python train.py --d_expert=32 --balance_loss=0.00152 --balance_bias=true --vocab_size=8192 --qk_norm=false --final_lr_fraction=0.0 --train_tokens=387100000
Below are experts of layer 2 (counted from 0) of a mixture-of-experts language model. Rows are named router (the router's row for the expert), gate (a neuron's input weights, with its number), up (a neuron's input weights, with its number) and show model dimensions 0-79. Each number is 500 + 25 x the weight over its row's rms, rounded and kept within 0 to 999. Numbers have three digits each.
After each expert's rows: a language model's description of what the expert responds to. This comes from a sample of Wikipedia text that the model never trained on.

# expert 27
router:539516480530481534512520516479478527474486507473451495471492472480500454502524468523512491458509516540480466495523519472527511500484517515527520474482499525485483503518478489515540538490459510472481516503509468469482552519465444444441485519
gate0:489520506544489536495459514510478491520507521469500543493505502526515446534530514503493502542516481472511530499505505483510485536496499490532522521504521512498554519502499504478528482456479529541492536527484495513541497517513481524511513499
up0:516499523525512501498509532521482477501525485487517517499481512529499493488549485543515507490511517470495449494523514468470539541459520514529496506484487510451500461506497478512521539497467483499510543519546503462493537518519503463540509491
Forms of be/have after a subject pronoun or noun (was, is, were, has been, became), plus See in citations and song titles.

# expert 1
router:489478515483509504538507483549458473497488491519499463453530512526487461507523494525519517506514495470499513486461480524514541478495474518494512485534508541514514486533523458492484499521489526544538526496516473482486443469471502517512489512
gate0:519439501523489453444526475447511504494522533491517497522500508514527520500506535477450521543528488491496514500532507474464469507469492488509468488493504556525475525489494510486482465522478461509497474467535498503475461481504472447515508529
up0:490527486487516541495478509515489488550507487488487511477515510494460473524464482472495473430478476500503491519479520526501511499520497484527492516453486459483484508483500558489506517440452510466500521470509487509463503517532508444480488487
Table pipes and words in politics and election tables and infoboxes, especially Incumbent, parliament, Party, Succeeded by, Minister.

# expert 61
router:504526481514491500485469492494513513520493487542464483515490501542450474563521488466507519505482474490485532457503516474473547526527471518507517493510517526513479516502484513503504538484519507508481529489520466454474529532508470544523450518
gate0:524515473524517501470524516481502482497477445459481464537530522528547529483496470510550508503506517469474538468539545505466473507444497535491514468489509515514510469492520530470487513486496499493483514527542508504507490464546500527476511476
up0:491476512507490485487473492505554564529535524552536485472455496479457511508473526488504503506502524483544463527488485492539483472526492465526494527508487473503489537527480480507503478518495499476510512495487486498491517530446484481526535516
Opening pieces of given names and months in sports and event tables, such as Brand(on), Jul(iano), Jan, Anton(ov), plus inner pieces like ab.

# expert 33
router:466540451515497488504500492474467457520470521479500514525502488493539494523512535528530532460495519466500487519539496491461522507515480503481493467497484492488535461504516484512473522499532483502529499515548505469487526494537483512488451471
gate0:481491474524500491450556498540501490521466507484487476487512482477495504506499474564528516509549489473500529540507493522508507482513540481514518508487509485486502495493509459515497530499501496517500467508517520522470480547484505489443504519
up0:495515539481458481511463475471534515493508495483529475532491541491519520503507522472483501513462523504471475457489488493499509508517508546493460497524530535487493540485505534489508453513504514500487545441455509512503492508492493503547480475
Middle pieces of personal and foreign proper names after a first letter: K|athle|en, Carl|son, Wol|f, Bapti|sts.

# expert 55
router:450478502524469519525498504522467519480466473529517460455473476474467487476529533480486464472527489480501519486509517467489511486512494519491500510478499503479511497549497467526520524505470533524451507485462534483474467529464523508490473546
gate0:451457480505490512531502487533505478518462489505520474512498486543502499480509516541490521484507477496493510455479476488511526488491530493513484552517503514481542531488560514506498531487476509542470513490474513521453456483508491486528478527
up0:524551535490484482485522521501509522489552500472489540511467503455507500478471481470507473504496500544478465497508513537499486523502486543481521461468522518539473504482465507525469448482500469470536488490508493518513529491471522494504502494
Lowercase opening stems of longer words after articles, such as enc(ounter), langu(age), arrang(ed), com, prec, over(whelmed).

# expert 25
router:525493503494487496508453497491464495497468515500558479494501490518544524503527506481496525512473481498492517491494505544490524491460488531519480479479494503504495487519478493548486497495496524521469488534478528474482513487478468547518495495
gate0:527527494515503531475462521502491519495507559503536470497497532480504520540507518498481500495501500496542537507491530469506491488514504528504538470484510490482509501499501542492475530480492467498550471546516472495521499516463470456457470506
up0:549447507522507462454523507478523501513523473525529484477527502488507509471507498506496503472487470528596450495529521482491489513499558507474498466530471507473495539515471492528495500475489495504469487533492433540532531507483468479489488489
First three digits of four-digit years in dates and lifespans, such as 182 in (1827–1861), 201 in 2019, 196.

# expert 36
router:511527461559509507502547501502455492532482509530480437532517483454491534486472521534526534512533522513489509493509521456535520494470542531523515461502500489497502461504502529517487495474494483518520495506542500529520475467477502513553498472
gate0:529502462502509486502512524534486507490480489502464480518474536487498521503505536494484548512483537502509495513460442524513503486489524506475494493522513493508458508497486447500451518463599492504524476492493515525505497487513487462545510523
up0:484487546499497532461483454466504529486502487497513506456520491511469514503498493509491453462500429535493510470518525462495500511482513457501534502502511522483537511517494504484554475504410524481496519502487460478453535491512482481458507457
Verbs and connectives that link clauses in narrative, such as join, announced, said, while, until, before, to.

# expert 37
router:449510527538519488531492493526519507511471549504505465499482501488542518491480487501473519506556472475499490528508494476539524518482495464457503520499503527526513479439526482441493519491462476511520529509533496543467458489510520499530530508
gate13:511465473513555488508430493487478494477478509522499513515476472474520545491488486463497482489485482469521512465539486531509505534503459531462519519483531516541488521477515507501468541499506496526553512505520517458493525519514513503488529516
up13:486521521485436492523537507528493494485498477478487512501531510514503455531507533581480526509489512503482505543493532499497531465523535464572509463524496532485481487544487528521530455494508485498445511505457515529514486506474500461520497470
Final word-piece suffixes closing nouns or words, such as -ity, -ment, -ation, -rate, -body, as in acquisition, Authority, inception.

# expert 12
router:516523547502471492498479468505511476497513519490451494499505508492529476543475490513469548503522504511458467529518514495503484523474515517449455507486522505465504479454475482464460474511518496481526472482496472510491512475463478540544527534
gate0:479534497487490488549459519480466507514434498488548508500512508454493467520494504542469528500478491484512527508481453549505464492482481545464518535489511498458485549505504482515482510474483486481511513548520496478520495531525497462515549484
up0:506483516522530484507497481526515514473549491511487517509490460493527519485509538501513463482510513478467500479497533460512519488533492468500490476505457475510505476539499511512495477575505501531496512510501489533501488482519495472483492493
Final pieces of names and place names (Aviv, Ventura, Franulović) and institutional nouns like University, President, Congress, district.

# expert 18
router:531489480481483494512514516498491494506478528473510457520490507476452503471519522500501505487475478519536477492498522471460450504473488492508541495529494534508523522468471492523525518492532482476538505486454516477476461515482493451465450568
gate0:479470473476507518528534454524524502539518491516486505484471530523490510463524489471541469479478493516566479504543518549480523539521497464531452534533531482515508504506476490516493504575468522523501488525490459504530516461517532487493535487
up0:511504497534530507484481515449507481438457470526515505519485495523526509531482484475489520507544533486465490516527487504507502427523551512488540513486470461502495520492474463525482506504552476476506496493510510482478462511546471537472503500
Short first pieces of longer words after articles, such as Ven(etian), hi(atus), rel(inquishing), elec(trified), indic.

# expert 42
router:477460499521480527522448498505491475498487525484512487480528493504449482531552519504531480518466485496490512478522511487503522459512536483449506441531472519481516455494542545513500498503515492508517508506533505470499511478543485501487499501
gate0:518490497472461495484485485513489508505489530435502503504508530514498452494534491478500479492478545503510514486511509426495492443472527470473474492505517529518475481476511462511433495495498500488503498521526504465495482526467479496510503487
up0:519479495502436548484504482508462493497476527456531526491534525513513450527510502477507470510478522506508505492501512434492470469482514484475470467496517546520479498476517485492442489519474489511528493504535503473494482553482516486471499509
Word-start pieces of foreign names and non-Latin script bytes, such as Tit(o), Ital(ia), Pel(legrino), Armenian characters.

# expert 11
router:525540463511474501468495530530485535465469506524484497530483510502496485522460450469475497454499509480483525515483504512450529468497503488527483536530479475514487512501529463465465518542517503502501499555491476492498520499509498463489499489
gate0:481521500465419552495492493517495518498490483511510458485480548489494516508516490486469495476479480473469522484520504479496464491511447453519516522506455524514430457511499534468485489515516488519470481537531501510467511529496496482449487497
up0:485529470470418517539516491530482495507455508555502517494515574492483507501531467487493495488528483508489497508500503513497454489473474479503518531472482531511465458501538537453504463454508510532479496496514484474466513523493503507522510510
Final pieces that complete a word before punctuation, such as Dep-artment, criter-ia, Q-School, City, United, often in sports-club text.

# expert 0
router:456509492531487478506532539487534440464517521500545516491511506512487534542549519494517447496512492525506525493518521503489465474502495517474504456495471525525530486523465530513506539489492506496505464470524479480481510486454450502501455490
gate0:537543502527488485466515458480516537557537518485538480517509510475501489548531502452481486476490502528517492489499488524456535500502501483500487455508499516506507473480514521484500525477453460486492531534532508460488482501529514488480516481
up0:522514479514485464491508468492504483502527493487478508436499491540512476515462479487527470534513464539449535508538537526458516495478453516481495515506470490516509504511527527510487497482440509514469487500539444533472502521552479497475459483
Separators and numbers inside lists, tables and taxonomy entries, such as semicolons, pipes, dashes and year digits, plus word starts like categ, po.

# expert 23
router:470530486494513536524486501475531487503478452517525509492533491500501502536520481501490486477503486460444514511532512524470532491481503520492515486540520484465547511526465508512503540516487469490482557476495494465478499528555480537501451473
gate0:486519485532498522540533476489482519513504449533510481516519493498497513497536478459474460478547521498449477500504535516490519530518500502503470475511498495518567484497539447467499535526503462529494501504478552495504513488557519487493494500
up0:501502462506512517546496518494504511515511476521489526488521537531485504507543468468516476517536503462446494472492514517487508520489475517474486473525487511570537481491507439480514525502469508511500521495497539474501505488537525495548517485
Opening capitalised pieces of proper names after table bars, dashes or list marks, such as Kol-kka, Bar, Em, Bur-ret, C-ym-ru.

# expert 40
router:517487510494471531557506489478483459503462505495488520506506499504541510524539505504496521531479506475489523535512525503499500450507494524444487464497453471543492486487493481525515480551493515486456496526499532480501464492475482544513470486
gate0:482535464517515538477453478489492489483536478472438518520510506472481506483484500519507517542540498509490552469533509495463504525513524511512498471530482535546469475527522501479545508496482502521538484529508562471499527496493489520536496502
up0:539535510525440509469468505479485504499498468469471477484486479475520509506487512519499494526510499483462534465489510495417536496493518508462510477507494487515501442484541491511542511511449505525535478500494542456497511502514511505548490487
Opening pieces of years (200, 201, 197) in dates and lists, plus first syllables of Chinese, Korean or Vietnamese names like Ji, Hu.

# expert 44
router:519479530495474496478525463481533494522476523508524505517536519533525518471494506547462541482499540507494476448487512482460496535483553487519460490514513510488471518488468508466462469479520512487497523510525488527486490486509464498482545475
gate0:514453473491528574546523509515471494480531514503480462516498527532507406500480499513506490529493520555479504535458515505543500483502502491490518499506497502536483517516481522514495481510552528494536518510475492494459442508498484515508483560
up0:508537507498487443462455488500503492492491488520510524498493457507475523520532487489558525479490489483496519489521490476494496517538478470539512535506477464438497508505495509507511505494458462507493517513543453467572563532506484477459516481
Particles and endings in Romance and other names, such as de, la, da, di, San Francisco, plus nationality words like French and Spanish.

# expert 7
router:538512553500518521496514503506523529504491491518473496497485524527527532493453521451497548529537516493470481487488483519482525499484488565514466542505502511495501489465516495455498513513540479524519515522483530519528472457548513500491553504
gate0:488480511500484486530508503479506532490474484481485488475503490470478483450529495518508507515467547533484519504475451493528530515505499567492511528470527497520507460499497487504520534509481520579506521534517518494526501500530493494501546470
up0:492537468453503526487526510511475475497531531508492540494487501526520521529499523527510524490470494499529490460513514516533488543493509479506474464475513530521531518541474523511499509508522523442493480499506468470469498481444543503476460548
Capitalized nouns in team, military and place names and sport descriptions, such as basketball, Air Canada, Army, Racing, River, Street.

# expert 10
router:506504470504498485510511567463542459458500530483487485480518490550446454521542482498495515485485538513504501520489498525501513497502492445548519482507473459502495476485520505496524520471516491488463506455544503483519502487491477461510463511
gate0:515486505487485499465513528519495491542518469527458532491541527478527487524558513504519470552487588446474521496485487514465522498493509528471510470490514473482498476480492511522466482573469536497519493476504515519516523547501531501496534496
up0:555546497503498505512530498504520510534519514501498559455477528493509505464482484489504506498498481485508503508527509519518519520485526511547527506500498453478478527475527505489495509508517519503500462471449555520505497458490527507495494508
Single letters, digits and brackets inside words, numbers or math, such as Schiestl's i, 1989's 9, H^2, and ( before editors.

# expert 60
router:520505487502524504517539545501468460493478494517526422459477479487501523487517524501500506535447499513492524491475524470528523489505498484529499535481524518481519508512447526465522485499474487521510511455488490505494495472498528454497524483
gate0:491513521425522514551545533516492516495490507532494457520514463482508502525440527496526469476514512497467492501475517464498483488523482514493516472514506463497523482528481535539500515503535513465538504538501486497481507497538521525467495499
up0:499524498389502482545561528529487525494471490520484469506476493494508464515458499472547502485513486497480493517478512477484504475516468511503492499539516480498531480554482554550480476491542501505519509521513494510481484464511512516477504504
Verbs and nouns about using, releasing or performing music and media, such as used, released, played, recorded, directed, song.

# expert 49
router:546520462514531505461539485469452516534504518495498477527458447489494534478510504547473519483486450510474495494485537460533475524477486486503525487485518536494504477490505504518511469460474465495554470512471457506545531508461524466529543469
gate0:463474490480501487511522508498527534528520487518557463479470492506532509475532505508480496506466475473505444462500498519507480498465517524481461489483484491506457497476508496512495522471515473562521539496522512532511543533509452495518484504
up0:492499519523490496516495496493482510508475469506510511476521507512493505534526503469485521557486503517502546465505468556454507498528496494511481529472506504534490496478487487452509510528530514503519534475511516463513528522492500509488501483
Common verbs and past participles or -ing forms in running prose, such as found, seen, made, said, played, shown.

# expert 28
router:502488459523466484493543484472513477539451515450515478542533515511528476541533538473494473519530487481493494497533488492462544506496499513471504485502464508473541457476484502510446516513449479490498502505508479462499517523532495513510483496
gate0:519516545476503493508519472519537485501478490556503456516497520503529503470501465499415513472485495540474450486512478487507490523479514487500506491507480551486492517523487472548529482495517525553513501450534507513507496447496507488533486521
up0:494463477540520488497566493501475478527490473489455533500556455510533483513564501506494508520506480502510494532498500457485524521483505507483474512475515444520515479483497470446506519486470506497493501507502444534528479491522476498564484516
First pieces of split proper names, often non-English persons or places, such as Ann in Annie, Gonz in González, Mc, Jer, Ram in Ramat.

# expert 62
router:519485482460482535513531492506466511489508516521476545532465503459512493535470514508556506479473467484472536494483539482488500496522500456497541549509520473501491512494479489467464540544528513517522451517483464491517502479490533441472474531
gate0:506476499497500560518499507479499532469489511542531537490506511448480534502523471504513509481465514486493512489501511457546516489511474486517511486487537459504472536499469495495471521507519516469475449474488498504495507473516506472467500503
up0:516470497494513501520492503510531494475504500513484533518488489452497530493506514475544491513488499488481499480471514498559516529528484523481500530521537487518463541489496501456482507508501518496459469488475517467484485497516487452495518490
Final pieces of nouns and adjectives just before a comma or period, such as -tive, -tion, space, service, often in technical or expository text.

# expert 14
router:501529493491463500539461528504499495482493539525522478519507493512483516517497520480549482484464460517449518513472492539481546488478455544498499474483471490546493485532501467530550486519510504550460494539461504460489499478503489556492469514
gate0:502503469466534516531492513512509539490514467512477481514486520515454504529476476490522506520491492486478504485473534481504487486524488487463465495545503429507520498512505498530561450549529497516512477523535479517509472469515556487495540536
up0:545471488516504487498508505511470514491529519551476481551498487462442490539484512527546511553517515481524496493497515467510509507496493500459484496510503439478534532474506515514485488523517504513508482485513534519502466472503503512493546490
The first three digits of a four-digit year in dates and tables, such as 199, 200, 201, before the final digit.